{
  "beta1": 0.95,
  "max_seq_len": 1024,
  "doc_mask": true
}
Below are experts of layer 13 (counted from 0) of a mixture-of-experts language model. Rows are named router (the router's row for the expert), gate (a neuron's input weights, with its number), up (a neuron's input weights, with its number), down (a neuron's output weights, with its number) and show model dimensions 0-191. Each number is 128 + 24 x the weight over its row's rms, rounded and kept within 0 to 255.
After each expert's rows: a language model's description of what the expert responds to. This comes from a sample of Wikipedia text that the model never trained on.

# expert 48
router [115  88 126 127 106 113 107 146 101 140 135 140 114 127 130  88 114 130  96 149 165 164 183 128  97 116 133 118 115 101  87 166 156 181 173 141 148 107 146 129 155 117 100  86 101 119 147 121 110 136 128 106 124  97 103 133 153 109 115 150 113 138 134 112 161 153 109 136 104 141 179  72 153 150 171 101 106  97 163 138  76 113 116  83 135 144 164 136 152  96 122 158 132 140 159  64 163 132 123 148 112 140 105 145 156 134 149 127 120 100 146 136 122 151 149 102 124 172 123 126 114 181 135 156 154 155 140 150 148 156 125 119 123 111  86 144 131 132 139  90  98  89  88 151 105 114 121 128 141 156 156 139 114  96 140 113 180 103 182 131 149 106 152 130 111 143 106 153 110 149 133 124  98 125 104 151 144 130 116 132 102 121 108 150 128 111 112  95 141 105 137 104]
gate0 [118 121 163 121 136 128 156 146 123 162 168  79 134 131 189 101 106 129 133  87 132 168 138 111 148 137 137 154  77 116 151 153 121 115 153 123  77 142 142  94 116 131 132 106 111  83  90 124 132 162  95  85 140 120  99 104 120 113 158 120 115 172 123 115 153 106 131 114  97 160 127 114 104 125 125 105 127 104 129  96 164 101  98 186 120 133 128 114 107 107 148 150 125  92 136  91  96  94 105 117 150 163 154 152 136 165 114 141  96 152 132 143 103 107 120 164  98 178 137 105 131 118  56 140 128 154 115 121 101  98 118 149 130  75 108 135 146 151 134 120 114 123 143 133  91  57 127 125 150 119  94 122 125 117 149 151 131 137 117 115  97 132 130 124 111 103 111 157 125 153 143 148 126 117 115 143 108 172  99 141  99 145 151  81 132 131 108 129 149 118 142 161]
up0 [133 122 174 130 143 120 151 112 142 146 118 104 109 125 156 100 145 145 155 100 125 116 145 136 111  95 130 132  79  85 121 126  92 142 142 133 102 128 108 148 125 125  98 141  80 117  96  81 145  88  99 144 103 129 137 105 107 109 140  89 119 156 104 102 146 139 172 107  97 118 139 108 118 138 169  95 117  91 116 122 148 148 154 126 103 157 154 118 141 142 127 168 129 150 116 137  97 111 132 139 135 148 171 123 130 128 133 192  82 124  93 125 127 132 136 120 136 167 137 130 124 178 100 147  89 129 157 132  76 108 149 126 102  90 147 100 142 193 157 130 173  93 174 135 121 104 125 141 113 124 100 139 100 119 162 129 122 140 112 103 135 114 170 163  89  93 106 165 149 130  98 126 147 164 109 167 119 157 151 154 102  95 132 128  83  99 130 114 136 129 105 151]
down0 [166 146 152 101 139 166 119  91 130 118 151 141 157  97 144 159 166 137 108 152 137 147 142 144 141 129 123 160  98 157 125 106 188 154 137  89 141 108  65 127 112  96 130 114 110 139 120  91 135 127 133 159 149 131 127 150 146 131 152 110 171 119 123 138 128 143 131 171 113 136 117 114 123 179 114 137 121 119 115 137 147 137 136 115 104 105 120 151 180 125 134 132 112 128 122  81 150 133 126  96 167  75 135 146 117 108 146 115 126 113 117 169 132 111 122 154 115 137 149 112  94 128 147 181 182 117 103 144 141 147 121 148 163  92  78 125 127 166 114 139 138 151 127 124 112 132 141 165 140 116 133 144  73 182 128 129 139 140 104 116 116 143 113 142 111 155 115  85 108 153 125 125 106  58 133 148 176 110 126 117 114 136 142 148 122 195 165 113 154 162 164 110]
Description: Brackets, slashes, dashes

# expert 21
router [148 122 158 127 119 128 133 150 120 120  76 136  95 167 166 119 109 122 175 125  98  99 113 134 147 134 141 140 173 107 130 157 114 157 132 119 134 113 134  85 114 111 181 149  95 118 130 130 155 135 127 140 169 167  84 125 175 125 119 147 117 185 139  92 158 153 114 129 116 153 151 141 137 140 115  94 131 117 126  97 132 106 130 147 139 144 159  99 172 103 167 143 135 112 102 188 140 128 154 121 163 189 136 134 133 151 128 165  89  99 133 139 151 109 116 148 105 147 133  80 120 129 123 120  84 171 134  76 137 134  96 113 142 130 149  94 150 158 141 123 120 149 132 131 112 113 126 113 160 162 152 138 128 138 105 144  97  94 135 109 143 161 126 112  68 115 108 118 129  78  69 141 114 149 150 113 113 144 149 139  98 154 111 124 154 135 110 122 156 125 157 148]
gate0 [160 124 151 155  96 175 130 116 100 143 120 149  96 154 142 137 114 145 125 165 126 137 128 119 132 158 143 109 141 147 142 150 133 156  92  83  98 156 110 117 144 154 165 111  78 122 161  87 120 148 149  94 184 128 148 127 153 167 106 125  99 131 100 159 126 137  91  97 100  92 122 108 116 152 111 150 120 127 140 122 119 147 136  90 108 123 126 132 103 115 122 117  89  98 128 139 112  83 126 122 111 151 100 110 125 135 156 163 147 125 145 105 126 117 114 154 153 131 112 129 125 127 148 119 156 168 155 139 102 134 127 121 110  98 144 121 163 109 104 144  83 105 134 131  76 101 163 139 169 103 108 135 153 171 154 199  85 118 109 108 140 135 142 139 142 182  96 153 185 154 114 112  93  96 159 133 105 138 141 149  81 134 119  93 118 163 122 149 153 115 128 127]
up0 [ 62 130 126 116 142 157 147 106 119 156  83  94 138 148 116 131 140  96 111 124 125 146 121 157  73 141 148 140 122 121 101 122 100 111 140  92 127 139 135 113 100  94 123 127 148 105 103 126  99 115 134 136 132 134 108 144 118  97 143 130 110 142 132 152 109 152  92 185 147 187 145 139  74  98 169 150 142  95 138 120 160 106 115 145 152 109  99 182 112  98 158 135 153 153 112 124 112  90 150 109 124 161 142 125 169 140 143 141 134  98  60 138 147 136 139 171 120 144 177 157 126 129 127 149 124 110 153 149 161 115 135  98 120 131 112  97 132 133  94 102 150 127 127 121 114 149 139  94 133 155 142  99 138 125 140 103 136 118 161 161 130 148 138 150 163 114 138 114 120 161 145 116  78 103 133 116 110  76 163  95 101 117 116 197 146 142 108 102 146 128 153 148]
down0 [114 147 144 129 122 131 153 143 102 159 157 128 117 119 119  84 142 147  84 116 111  84 132 160 125 118  99 119 107 139 133 142 178 155 127 104  98 155 131 137  99 157 139 125 111 127 144 120 146 166 134 128 146 107 127  97 110 165 140 137 157 102 115  98 142 148 121 122 120 121 114 154 115 125 115 153  82 140 136 158  90 153 121 109  81 120 136 168 185 110 131 140  82 125 114 129 151 126  87 112 121 157  99 145 143 112 147  69 144 151 118  71 106 155 133 146 148 105 116  86 146 114 138  82 149 131 111 122 126 136  94 108 130 121 123 134 125 132 124 164 138 148  99 117 108 113 150 108 154 137 142 146 133 115 121 180 141  68 152 140 149 109 133 134  57 187 113 113 122 143 105 130 165 103 100 170  80 133 112 144 119 119 142  95 141 188 119  85 124  94 115 118]
Description: Personal first names

# expert 63
router [121 136 132  81 128 142 102 119  91 139 136 120 124 132 147  80 124 133 121  89 142 112 163  86 133 114 131 128 132  88 116 133 140 191 126 117 159 130 162 148 125 106 172 142 140 112 135 100 126 133  99 138 121 114 107 129 125 123 145 160 124 123 141 125 142 148  88 175 132 133 152 106 138 107 159 117 128  95 155 114 120 119 138 109 126 125 127 123 100 120 124 165  82 115 133  94 117 114 129 124 139 145 121 136 143 150 128 104 112 155  69 146 138 139 113  82 105 161 162 134  97 155 100 142 161 183 160 101 158 151 149 145 129 123 112 108 125 148 139  98 115  92  78 145 111  82 120 171 164 131  97 163 111 143 103 138 156 133 175  90 140 117 137 157 133 193  95 125 100 177  93 104 108 139  86 148 161 121 102 138 130 143 115 133  78 105 107 131 177 138 129  92]
gate0 [153 183 142 128  94  91  88 116 151 152 147 131 139  99 127  76 125 132 159 129 150  86 145 141  83 121 139 102 148 151 151 108 122 130 131 160 126 140 110 104 112 140 156 111 120 127 151 122 144 109  96 151  95 149 110 128 109 146 127 135 164  95 131 111 134 111 152 123 134 143 110 138 110 116 144 116 145 133 178 144 114 109 156 135 143 121 153 114 118 117 107  94  66 126 129 135 125 159 103 152 179 152 166 107  79 135 129 160  90 101 131 115 185  99 122 121 119 151 110 113 154 123 123 154 111 132 121 139 136 136 102 143 131 148 145  74 124 130 164 129 139 146 129 107 117 106  84 125 144 138  77 149 118 143 106 138 125 125  60 163 117 132 160 148 141 134 125 144  76 165 116 142 160 180 156 184 163 138 113 139 131 124 142 149 145  96 106 123 141 185  88 123]
up0 [100 117  99 154 120 145 144 167  80 114 159  99  87 158  89 158 120 101  82 153 119 107 154 153 163 174 104 182 103 151  97 127 132 115 167  91 147 140  84 154 118 107 125 153 159 122 123  63  94 155 139 151 144 145 133 132 142  70 128 104  73 113 155  79 140 109  95 138 123 121 101 114  80 128 142 110 122 158 136 112 127 138 120 128 124 118 111 183 126 118 140 126 102 121 154 152 112 129 156 154 133 136  93 139 147 150 160 111 141 141  94 130 130 154 151 139 138 147 131 124 137  92 127 123 143 126 121 135 134 111 149 110 157 107  97 117 127  83 126 123 123 120 135 124 140 111 116 124 102 142 122 129  99 121 129 122 131 199 144  92 147 149 152 153 150 140 131 108 152 128 140 104 131  99  76 120  97 126 119 135  68 144 153 140 131 182 120 116  94 136 116 140]
down0 [111 106 122 174 148 119 154 101 120 134  69 129  95 123 131 102 115 163 134 132 127 113  91  98 151 170  67 146  98 141 135  91 133 117 129 144 103 147  99 145 118 168 174 139 114 136 150 145 108  80 131 146 164 118 111 126 131 111 113 132 106 160 137 110 155  91 117 162 102 127 122  99  83  72 130 120 120 118 125 110 136 110 131 149 138 154  96 122 147 104 133 139 129 103 130 173 142 138 109 155 128 112 144 116 115 146 148  99  92  91 145  97 110 137 168 149 144 134 140 166 130 128 102 105 120 119 117 125 121 130 154 153 113 126 117  67 159 145  90 108 128 184 126 160  91 123 106 100 103 122 148 104 111 120  96 182  99 123 125 119 141 153 104  95  97 129 124 147 194 130 140 122 103 146 143 125  99 116 135 128 121 102 103 113 130 139 105  85 131 196 100 113]
Description: Opening quotes and brackets

# expert 39
router [128 115 137 137 133 137 153 153 117  87 140 177 139 102 109 110 179 117 170 119 121 140 113 109 162 100 157 107 174 132 161 141 129 140 121 100 157 107 149 132 111  82 114 159 129 111 141 159 146 141 134 129 153  64 151 103 134 115 146 162  97 117 125 167  98  82  99 151 162 147 126 126 124  98 116 140 100 104 129 154 103 158 109 101  75 139 148 195 115 149 106 129 105  96  93 135 144  94 154 149 118 155 158  97 123 131 143 156 152  98 102 105  92 124 141 101 138 123 148 111 157 103 160 130 122 151 147 105 145  96 134 132 126 135 169 138  90 161 157  88 100 141  89 100 155 173 109 113 138 116 142 147 143 118 128  88 154 125 158 115  92  90 147 127 121 158 133 114 146 157 139 129 119 181 142 155  96 146 135 138 126 136 129 102 116 116 120 100 133 131  98 109]
gate0 [103 108 176 131 151 116 159 135 147 122 142 136 103  96 156 152 105 125 121  92 122 177  79  97  96 127 140 115 112 148 105 127 136 164 113 118 115 103 106 107 150 117 147 121  78 144  81 172 143 148  88 107 161 109 100 130 132 131 141 130 118 118 215 132 159 127 147 129 124 108 114 151 152 121  97 127 149 144 103 117 140 123 129 106 115 151 142 135 116 104 135 106  88 110 128 158 155 142 143 175 177 135 134 115 120 136  97 172 134 142 135 137 173  92 133 132 120 157 125 124 102  97 105 102 119 117 105  99 135 159 130 167 109 121 101 122 156 140 142 132 115 120 140 127  69  69  98 156 151 136 127 115 171 142 141 114 142 107 103 142 109  70 122 161  79  89 142 146 116 123 124 119 132 146 124 139  82 109 160 148 115  83 148 133 109 105 139 157 137 151 149 114]
up0 [145 127 111 125 126 122  90 127 147 146 139 103 175 149 130 103 143 132 109 148 123 108 166 149 182 135 144 114 169  96 133 125 134 111 127 151 110 190 134 131 118 141 119 151 154  95 167 116  93  84 158 134 116 154 141 145 110 131 111 115 130 142  87 162 110 131 124 104 125 153 134 105 131 163 198 166  94 136 122 136 118 138  90 150 162 115 112  98 139 155 106 121 146 152 103  91 116 115 131  75  80  84 114 114 127 117 147 113 130 124 139 129 105 156 142 121 141 115 141 131 164 155 138 125 160 155 133 148 110 110 110 118 129 127 148 175 120 122 124 119  92 108 118 160 173 171 170 111 113 115 113 136  80  98 117 139 106 134 160 125 121 178 108 111 174 167 150 135 105 117 126 137 119 114 119 120 159 120  91 151 132 119 111 127 151 171 154  92 167 118  72  88]
down0 [104 131 146 105 123  94  35 128 154 171 148 130 125 159 123 142 119 101 117 125 100 101 117 127 128 127 110 114 129 126  67 159 157 138 173  90 134 144 112 125 160 131 121 116 115 121 156 167 133 111 127 125 142 124 127 155 162 111 137 116 156  94 137 125 124 120 180 169  89 174 137 109 151 147 151 117  91 145 147 145 147 128 146 146 118 149 161 103 128 151 107 137 135 155 162 142 106 140 128 129 143 108 131 105 153 127 149 132 166 114 123 125  86 118 104 114 160 114 132 123 154  98 141 117 117 157 130 114 106 107 129 101 115 155 117  72 137 120 100 139 168 145 128 125 162  90 154 147 176 128 102 126 107 142 164 118 102 123 101 123 127 102 153 110 110 114 170 140  82 138  70 155 125 130 109  95 112 152 168 152 155  96 155 128 153 143 129 118 185  86 166 135]
Description: Clause-break punctuation

# expert 44
router [112 123 122  55 186 118 127 125 157 118 146 169 132  91 107  95  97 114 105 161 150 136 184 104 140 136 157 163 103 103 125 132 147 140 125 152 142 134 158 111 133 136 148 158 114 173 109 124 106 125 172  92 111 131 121 171 173  98 133 118 142 152 139 171 157 124 118 148 111 121 131 125 170 168 121 148 117  91 107 102 122 153 117 102  64 141 154 150 174 102 113 139 138 166 119  90 166 101 103 144 121 108 147 136 126  91 133 122 122 120 112 139 125 127 161 131  91 162 137 169 127 152 117 167 119 151 178 147 111 119 119  95 144 146 104 139 119  96 147 126 111 113 119 132 118 145 129 126 100  89 168 125 125  95 119 112 152 139 161 117 112 120 121 137 132 145 121 163 106 162 156  99 131 126 117 113 127 141 123 141  90 142 114 155 178 110  98 156 153 126 171 112]
gate0 [163 110  86  78 127 163 128 135  95 103 115 133 107 119  99 116 121 124 140 110 126 198 130 111 113 116 150 123 138 146 103 129 127 140 121  73 106 119 107  96 152 114 109 128 128 139 127 112 101 165 157 142 152 135 127 123 155 111  60 125  78 116 201 138 131  75 100 153 142 106 144 100  87 122 108 113 116 151 143 146 146 154 160 158 159 151 148 105 179 154  94 150 125 133 127 131 101 103 165 134 129 113 184 123 134 132 130 138  83 110 129 148 109  90 161 157 121 168 130  79 153 101 123 110 174 138 152 159 142  97 138 118 115 117  93 168 176 142 124 129  94 131 109 121 115 115 117 106 143  88 114 116 111 117 134 125 138 118 116 128 118 108 105 100 111 155 116 136 146 144 135 167 139 130 103 106 121 133 106 115 138 139 134 155 156 141 104 100 121 117 177 141]
up0 [ 75 100 105  87 158 143 103 137 147  96 141 113 117 115  91 104 142 112 133 161 161 148 123 127 140 157 174 153  96 164 160  49 157 144 131 107 133 153  98 169 132 126 127 115 170 128  87 134 162 140 105 145 138 142  94 119 143 110 104 115 126 117 167 142 126 117 118 120 111  86  96 106 101 138 125 129 134  72 113 150  89 116 121 124 113 169 151 136 133 134 135 121 141  98 119 151 131 113 115 112 129 113 124  86 132 123 112 145 131 128 154 155 143 118 107 170 121  97 135  79 153 136  68 144 109 149 143 152 121 101 104 118 143 135 160 151  97 104 148  95 101 109 147 156 106 161 120 116 142 130 117  97 156 146 118 161 138 135 111 171 154 148 140 136  91 104 170 162 116 116 106 104 154 128  84 100 153 142 145 141  97 133 134 137 159 107 168  95 148 109 164 140]
down0 [139 167 150 169  62 128 142 104 142 152 118 135  95 185  98  98 118  93  76 154 147 143 106  90 143 148 146 146 104 121 130 154 138 153 145 122 174 129 131 122 109 127  94 128 100 121 127 132  88 132 134  93 140 113 117 133 156 140 123 157 106  86 107 145 120 167 137 144 132 149 180 108 118 134 104 158 154 129 160 125 117 129 151 108 128  93  97 128 120 138 157 151  97 114 133 121 119 130 133  76 117 125 108 135 123 146 134 164 124 155  66 140 138 107 121 182 148 122 102 103  97 110 143 121 152  82 126 118 127 143 132 127 149 135 106 115 152 106 113 184 193 166 110 143 179 120 114 134 117  53 136 109 143 126 114 119 141 151  96 144 159 115 117 174 123 119 151  97 145 119  96 127 107 116 117 126 145  91 146 139 140 148 127 174 125 145 118 150 127 141 114 113]
Description: Parentheses before numbers

# expert 35
router [141 136 123 130 113 140 141 122 140 140 124 132 182 134 154 157 135 160 147 156 128 166 113 173  90 153 113 126 147 154 171 134 125 133 151 149 125 145 150 114 111 123 128 129 143 180 133 180 109 149 105 129 146 135  79 120 112  97  95 146 133 116 178 114 115 104 110 103 147 135 171 136 114 124  95 127 165 111 158 151 131 151 111 121 160  92 142 113 123 167 110 131 159 136 158 169 123 132 114 137 131 145 138 137 107  72  99  95 145  97 128  79 165 170 107 148 121  85 102  96 114  84 111 175 142 137 172 134 119 162 118 132 147 116 100 105 140 136 113 126 113 124 113 145 105 169 160 126  97 124  96 100 133  71 110 117 138 122 149 118 140 102 152  99 144 121 163 104 153  66 140 164 106 125  99 167  98 139 148 107 134 116 123 108 148 142 155  90 150 106 113 144]
gate0 [160 120 102  73 145 172 108 112 108 151 153  94 125 149 165  83 144 100 149 105 150 138 130 120 169 102 143 176 120 158  83 149 170 121 161 137 142 142 144 115 125 145 170 119 113 112  89 103 110  98 133  96 121 121 107 122 149  96 137 139 136 141 141  83 125  88 163 129 128 114 129 130 119  91  61 164 138 125  79 123 122 119 104 178 185 104 107 153 140 162 127 132 149 133 147 125 158 138 158 177 154 155 173  82 150 128 119 108 148 106 119 111 131 144 132 107 127 172 151 114 127 149 152 154  99 129  90 102 152 151 121 102 145 113 121 187 139 145 165 134 123 124 124 118 144 124 141 113 137 127 111 136 147 126 113 105 129  97 136 128 170  98  90 116 136  75 108 177 132 116  95 152 140  98 128 133 142 140 110 140 132 121 118 117 138 116 119 112 125 154 125 108]
up0 [166 140 128 154 142 126 140 142 167 148 116 190 142 122 118 137 115 134 133  86 153 140 117 118 116 125 124  62  98  98 122  94 106 110 110 124  92 152 106 137  99 155 126 119 141 135 130 158 144 138 122 125 148 117 169 148 123 180 132 104 103  89 122 135 172 156  99 129  98 135 133 141 121 139 139 110 143 111 110 153  98  90 104 142  94 167 149 146 125  76 105 101 105  92 121 117 116 136 105 126 114 108 114 175 151 109 142 142 167 161 113 150 101  82  94 132  99 143 107 128 133 115 128  91 168  98 145 106  90  93 104 111 116  96 117  59  97 146  90 100 167 127 127 110 124  92 128 138 124  94 150 142  93 129 127 157 140 153  97 125 111 124 135 138 172 143 100 111 135 139 152 118 146 151 150  83 143 165 169  91  86 126 142 135 111 113 130 120 123 107 125 153]
down0 [126 129  93  80 152  87  72 131 119 142 157 195 105 115 141 145 149  98 136 148 101  91 146 105 152 121 116 172  97 138 112 109 124 112  79 144 109 137 150 159 142 115 126 158 144 116  97 140 158 121 156 137 156 112 116 148 104 141  84 114 121 143 154 146 144 131 114  89 137 180 152 115 132 135 116  94 132 121 135 151  71  70 100 139 121 142 162 112 100 117 140 128 142 130 121 131 147 122 128 144 149 143 183 166 116 131 111 143 109 105 151 113 163 162 136 162 144 111 134 158 149  87 144 130 105 144 147 141 143 129 135 119 118 127 165 105 185 138 137 132 122 116 115  76 135 158 134 163 107  98 127 145 152 145 160 127  93 128 144 135 128 125 138 117 166 169 152 144 120 151 113 153 127 148 167 125 120 106  91 142  98 172 111 177 115 180 155 142 147 137 135 118]
Description: Institution name endings

# expert 56
router [ 95 147 137 133 169 112 164 153 100 108 125 159 157  91 113 162 167 119 180 107 154 151 167  93 148  81 141 100 127  86 135 147 109 128 122 155 117  73 132 116 138 104 122 134 154 137 135 145 160 119 138  89 135  90 112 146 126 115 155 162  85 160 132 162  84 130  96 150 138 132 139 134 129 110 127 123 137  95 139 116 113 173 114 110  88 165  98 168 109 151 105 136  95  91 120 124 145 128 134 145 129 142 156 140 126 112 126 136 177 119 115 127 105  98 133 145 163  91 132  88 126 121 155 130 152 147 143 117 159  88  98 152 140 157 154 124 102 168  86  62 118 160 107 109 146 137 113 110 137  79 140 116 138 118 120 134 128 136 154 123  94 105 167 147 115 149 145 139 126 147 138 117 119 176 109 120 133 150 139 145  99 151 111  95 110 115 125  91 157 154 162 113]
gate0 [167 131 128 167 135 125 166 117 162 117 131 112  83 146 130 129 140 106 131 123  65 115 126 112 130 126 106 122  84 124  92  99 128 145 117 118 105 153 134 105 110 114 104 142 162 159 152 130 123 118 172 144 133 118 111 107 143 114 126  97 127 104 115 138  98 144 156  99 117 105 174 143 135 120  97 146 132 175 118 151 185 115 145 112 134 148 171 167 144 150 140 147 173 144 117 130 142 108  91 176 118 135 143  86 149  86  88 143 165 136 187 150  98 116 164 130 155 161  96 158 188 116 143 159 148 116 134 160  99 104 110 138 138 107  97 140 147 155 152 165 120  92 135 132 155 134 125 109 125 135 101 142  80 109  88 159  98 115 134 148 129 136 136 127 114 127 121 131 160 115 149 144 144  91  99 140 123 158 129 156 105 146 159 154 106 104  91 128 140 119 143 175]
up0 [ 92 152 134 100 137 148  64 139 105 147 116 126 186 157 104  82 119 172 158 102 128 131 128 120 116 141 142 140 116 169 125 168 115  95 142 145 175  95  75 122 165 124 106 108 115 126 128 118 114 109  93 106 106 121 129 166 124 173 110 136 125 123 132 128 136 143 104 133  99 151 109 142 122 114 145  84 129 103 111 119 107 135 112 169 155  78 103 125  67 111 132  94 102 142 146 136 110 136 145 105 132 113 121 150 100 179 155 137  98 140  78  90 163 109  96 116  94 114 147 127  96 140  80 151 118 146 151  91 105 142 143 114 114 137 141 120 113 118 134 126 154 139 130 103 122  74 127 130 123 152 113 134 175 170 153 119 112 161  97 150 151 106 102 120 128 106 111 174  94 132 103 128 129 182 125 106 120 120 129 121 132 114 118 169 132 127 146 147 150 126 109  98]
down0 [143 164 134 146 145 135 119  96 119 136 127 171 120 179 144 133 119 146 125 173 111 135 141 161  96 166 101 154  43 186 108  94  96 109 116 165 148 131 102 166 133 116 145 123 128 109  96  96 160 119 100 190 146 129 136 149  88 124 136  84 172 164  83 106 113 144 136 102 119 115 136 144 130 121 155 133 109  82 139 138 138  85 124 128 134 178 135 141 174 171 145 145 123 141  90 109 145 117 126  74 128 129 143 142 131 121 110 164 107 105 105 109 151 126 137 120 162 136 108  94 136 108 143 145 109 120 127 126 112  71 139 177 141 118 132 143 129 130 153 145 138 158 138 105 136 129 118  95 141 120 151 149  98 127 165 119  77 104  97 132 145 130 149 106 117 140 140 133 146  93 155 105 119 113 144  93 143 143 116 120 130 121 134 158 134 165 140 103 124 155 142 138]
Description: Sentence-ending punctuation

# expert 14
router [185 129 162 121 112 132 132 154 106 158 122  86 132 159 157 133 111 132 121 137 124 115 105 122 124 150 123 123 143 113 148 173  99 154 141 119 158 114 140 116 141 109 138 128 126 125 136 117 124 148 140 143 152 147 112 100 164 107 150 120 167 172 155 100 157 161 141 126 126 121 125 121 116 105 112  75 106 129 117 102 119 135 104 149 164 146 142 108 145 141 135 131 106 177  98 165 110  84 135  76 143 150 157  86 103 144 126 154 111 122 115 141 121 101 135 160 102 150 139  90 195  97 128 105  82 129 138  99 114 138  89 138 139 133 162 130 151 177 108  91 108 160 116 126 106 123 123 139 158 129 146 154 154 135 104 128 107 118 145  87 144 115 170 149  67  93  88 118 122 133  98 144 145 142  75 105 106 157 154 149 119 144 110 148 139 145 148 102 199 148 137 150]
gate0 [114 111  97 136 136 147 136 152 146 131 150 177 117 117 118 126 144 107 127 128 129 106 128 122 148 121 174 141 120 128 142 123 133 119  80 116 111 147 140 129 140 126 139 133 115  86 131 140 128 118 155 106 112 141 127 140 151 136 113  78 145 120 159 131 144 155  99  52 119 101 132 120  89 147  78 154 136 134 144 129 139 108 116 118 158  96 117  77 123  87 151 131 127 162 130 127 122 104  94 114 152 168 129 166 158 124 153 153 133 144 129 134 144  67 109 149 104 136  87 115 126 158 146 140 123 120 128 141 131 177 177 117 102 152  67 160 125 159 115 130 134 156  93 125 168  98 170 131 113 149 106 134 115 135 124 124 100  88 131 164 141 163  86 132 131  96  70 163 168  93 132 153 123 119 111 106 138  92 136 122 123 151  75 156 180 106 137 120  92 103 123 147]
up0 [117 139 186 100 133 131 129 113  92 146 118  96 124  90 127 169 128 149 101 138 109 196 111 178 125 139  94 125 139 111 175 108 129 142 144 179 112 149 107 143  86 145 125 116 145 132 143  96 119 116  99 129  65 133 121 153 109 123 119 144 102 155 121 141 129 111 144 187 188 171 159 135 161 110 145 160 113 142 122 129 126  89 116 122  73  96 136 118 129 139 132 122  94 152 144 135 132 169 108 126 109 106  90 141 113 103  95 106 160 158 112 173 115 155 126 135 128 124 137  99 111  97 108 136 127 136 158  80 109  90  83 111 133 156 157 118 126  98 126 173 138 130 134 110 111 157 148 101 113 125 133 150 125 170  97 153 131 153  96 149 148 108 118 114 125 146 178 120 134 147 112 102 109 125 135  94 137 104 130  92 142 113 152 117  90 154 127 134 119 103 120 129]
down0 [123 142 157 145 126 104 142 154 119 154 146  96 137 141  88 190 128 113 139 113 130  83 119 110 182 108 169 142 102 136 158 138 142 101 161 115 134 121 135 146 151 130 107 124  92 155  97 132 169 109 117 110 105 125 105 125 100 104 134 156 138  69  96 147 123 139 101  94 145 164 115 150  91 113 131 141 134 150 124 146 174 143 143 108 111 142 144 128 135 150 132 146 116 131 141 123 171 122 120 131 109 136 132 120 132 107 126 137 124 105 119  84 156 130  87 162 136 100 129 153 138 161 114 170 106 107 163 139 122 132 102 162  98 137 144 125  87 114 130 162 115 196 152 193 123 118 116  90 154 145 100 107 120  97 140 118 123 148 154 120  96 129 116 124 156 128 109 154  83 205 131 129 159 153 120 131 151 146 127 110 100 142  94 143 155 147 106 145  93 137  74 109]
Description: European name endings

# expert 40
router [128 126 106 118 146 159 134 149 152 131 104 147 101 142 154 145 111 150 161 128 119 174 135 154 100 163 156 122 148 142 168 107 119 134 155 143 141  90 146  92  88 137 137 135 131 169 146 170 136 108 154 161 147 109 117 148 120  94 115 159 102 152 131 139 105 132 128 165 163 122 161 133 104 136  94 115 164 104 117 160 141 172 131 107 134 134 125 176 127 159  86 129 143 113 162 174 108 141 136 110 118 111 136 119  92 118 108 112 152  80  89  79 161 126  75 109 120 115  94 142 142 105 116 164 131 147 159 130 128 139  96 131 177 102 123  85 108 153 135 151  93 101 106 166 106 131 135 140 145 113 144  85  87 129  93 126  98 107 138 169 161 113 130 117 146 131 138 153 126  93 110 146 110 116 147 130 113 120 151 147 153 125 110 138 190 123 194 117 121 126 117 152]
gate0 [ 91 114 119 164 149 128 143 155 128 148 185 158 110  99 131 175 155 135 123 129 111 162  96 135 113 138 163 136 150  71 107 178 122 162 131 139 100 136 118 142 105 186 125 104 111 100 152  71 115 120 128 139  92 144 131  99 111 120 113  99 130 126  80 131 144 125 126 154 106 135 108 122 123 107 144 126 122  98 128 143 138 138 128 145 188 143 117 170 125 126 138 192 164 121 124 146  92 155 129 131 117  69 127 160 141 131 120 182  81 133 118 136 126 143 107 128  99 145 118 146 143 131 152 128 167 134  99 137 127 134 123 121 146 130 154 113 152 111 112 142  81 125 122 117  86 138 131  96 137 112 144 132 144 122 132 162 118 120  82 151 159  97  87 165  99 139 170 108 147 131 106 109 159 113 140 115  87 139 139 106 104 161 115 107 130 103 186 137  90 128 106 134]
up0 [ 96  88 126 134 116 147 152 117 116 141 116 143 116 116 114 131 110  96 132 134 123  81 115 120 126 108 122  92 110 159 140 136 166 111 129 124 157 138 117 152 171 140 141 161 160  96 130  84 152  64 122 184 102 142 128 121 138 147  96 116 132 170 154 126 120 177 104 127 141 165 105 104 144 137 116 114 131  72 121 156 192 143 173 144 139 127 118 134 156 136 110 120 134 132 128 137 124 106 171  93 168 130 142 108 144 132 138 132 100 137 122 182  49 128 129 103 169 140 121 115 130 138 147 103 156 157 105 151 131 165 141 124 125 123 106 113 124 125 113  99 125 151 142 119 133 122 146 178 122 135 105  65 132 152 118 115  92 159  89 110  83 155 138 116 112 132 107 158 142 101 162  96 124 104 131 150 143 156 124 136  74 170 123 106 133 128 140 127 131 147 167 129]
down0 [163 145  81 127 124 186 109 139 100 132 130 130 165 105 159 123 129 145  91 129 161 120 105 165 137 113 128 112 143 125 142 137 117 137 136 143 146 138 136 119 121 109 124 111 129  85 126  76 136 155 121  84 114 115 129 120 139 180 128 140 148 126 128 125 107 131 160 118 147  71 117 158  98 134 137 114 168 104 146 114 133 130 112 137 119 134 130 191 114 149 175 130 180 126 128 110 133 110 157 147 132  95 125 107  66 145 146 118  75 134 125 106 144 159 137 153 129 134 170 185  93 192 166  91 136  97 113 160 193 133  98 106 126 135 103  85 123 111 155 147 138 132 120 146 109 119 123 157 127 118 129 139 149 130  87 119 159 143 130 150 134 133 158 157  95 100 130 136  84 132 123 119  95 131 148 143  99 119 123 100 173 117 118 112 121 112 148 137 103 139 162 169]
Description: People and group nouns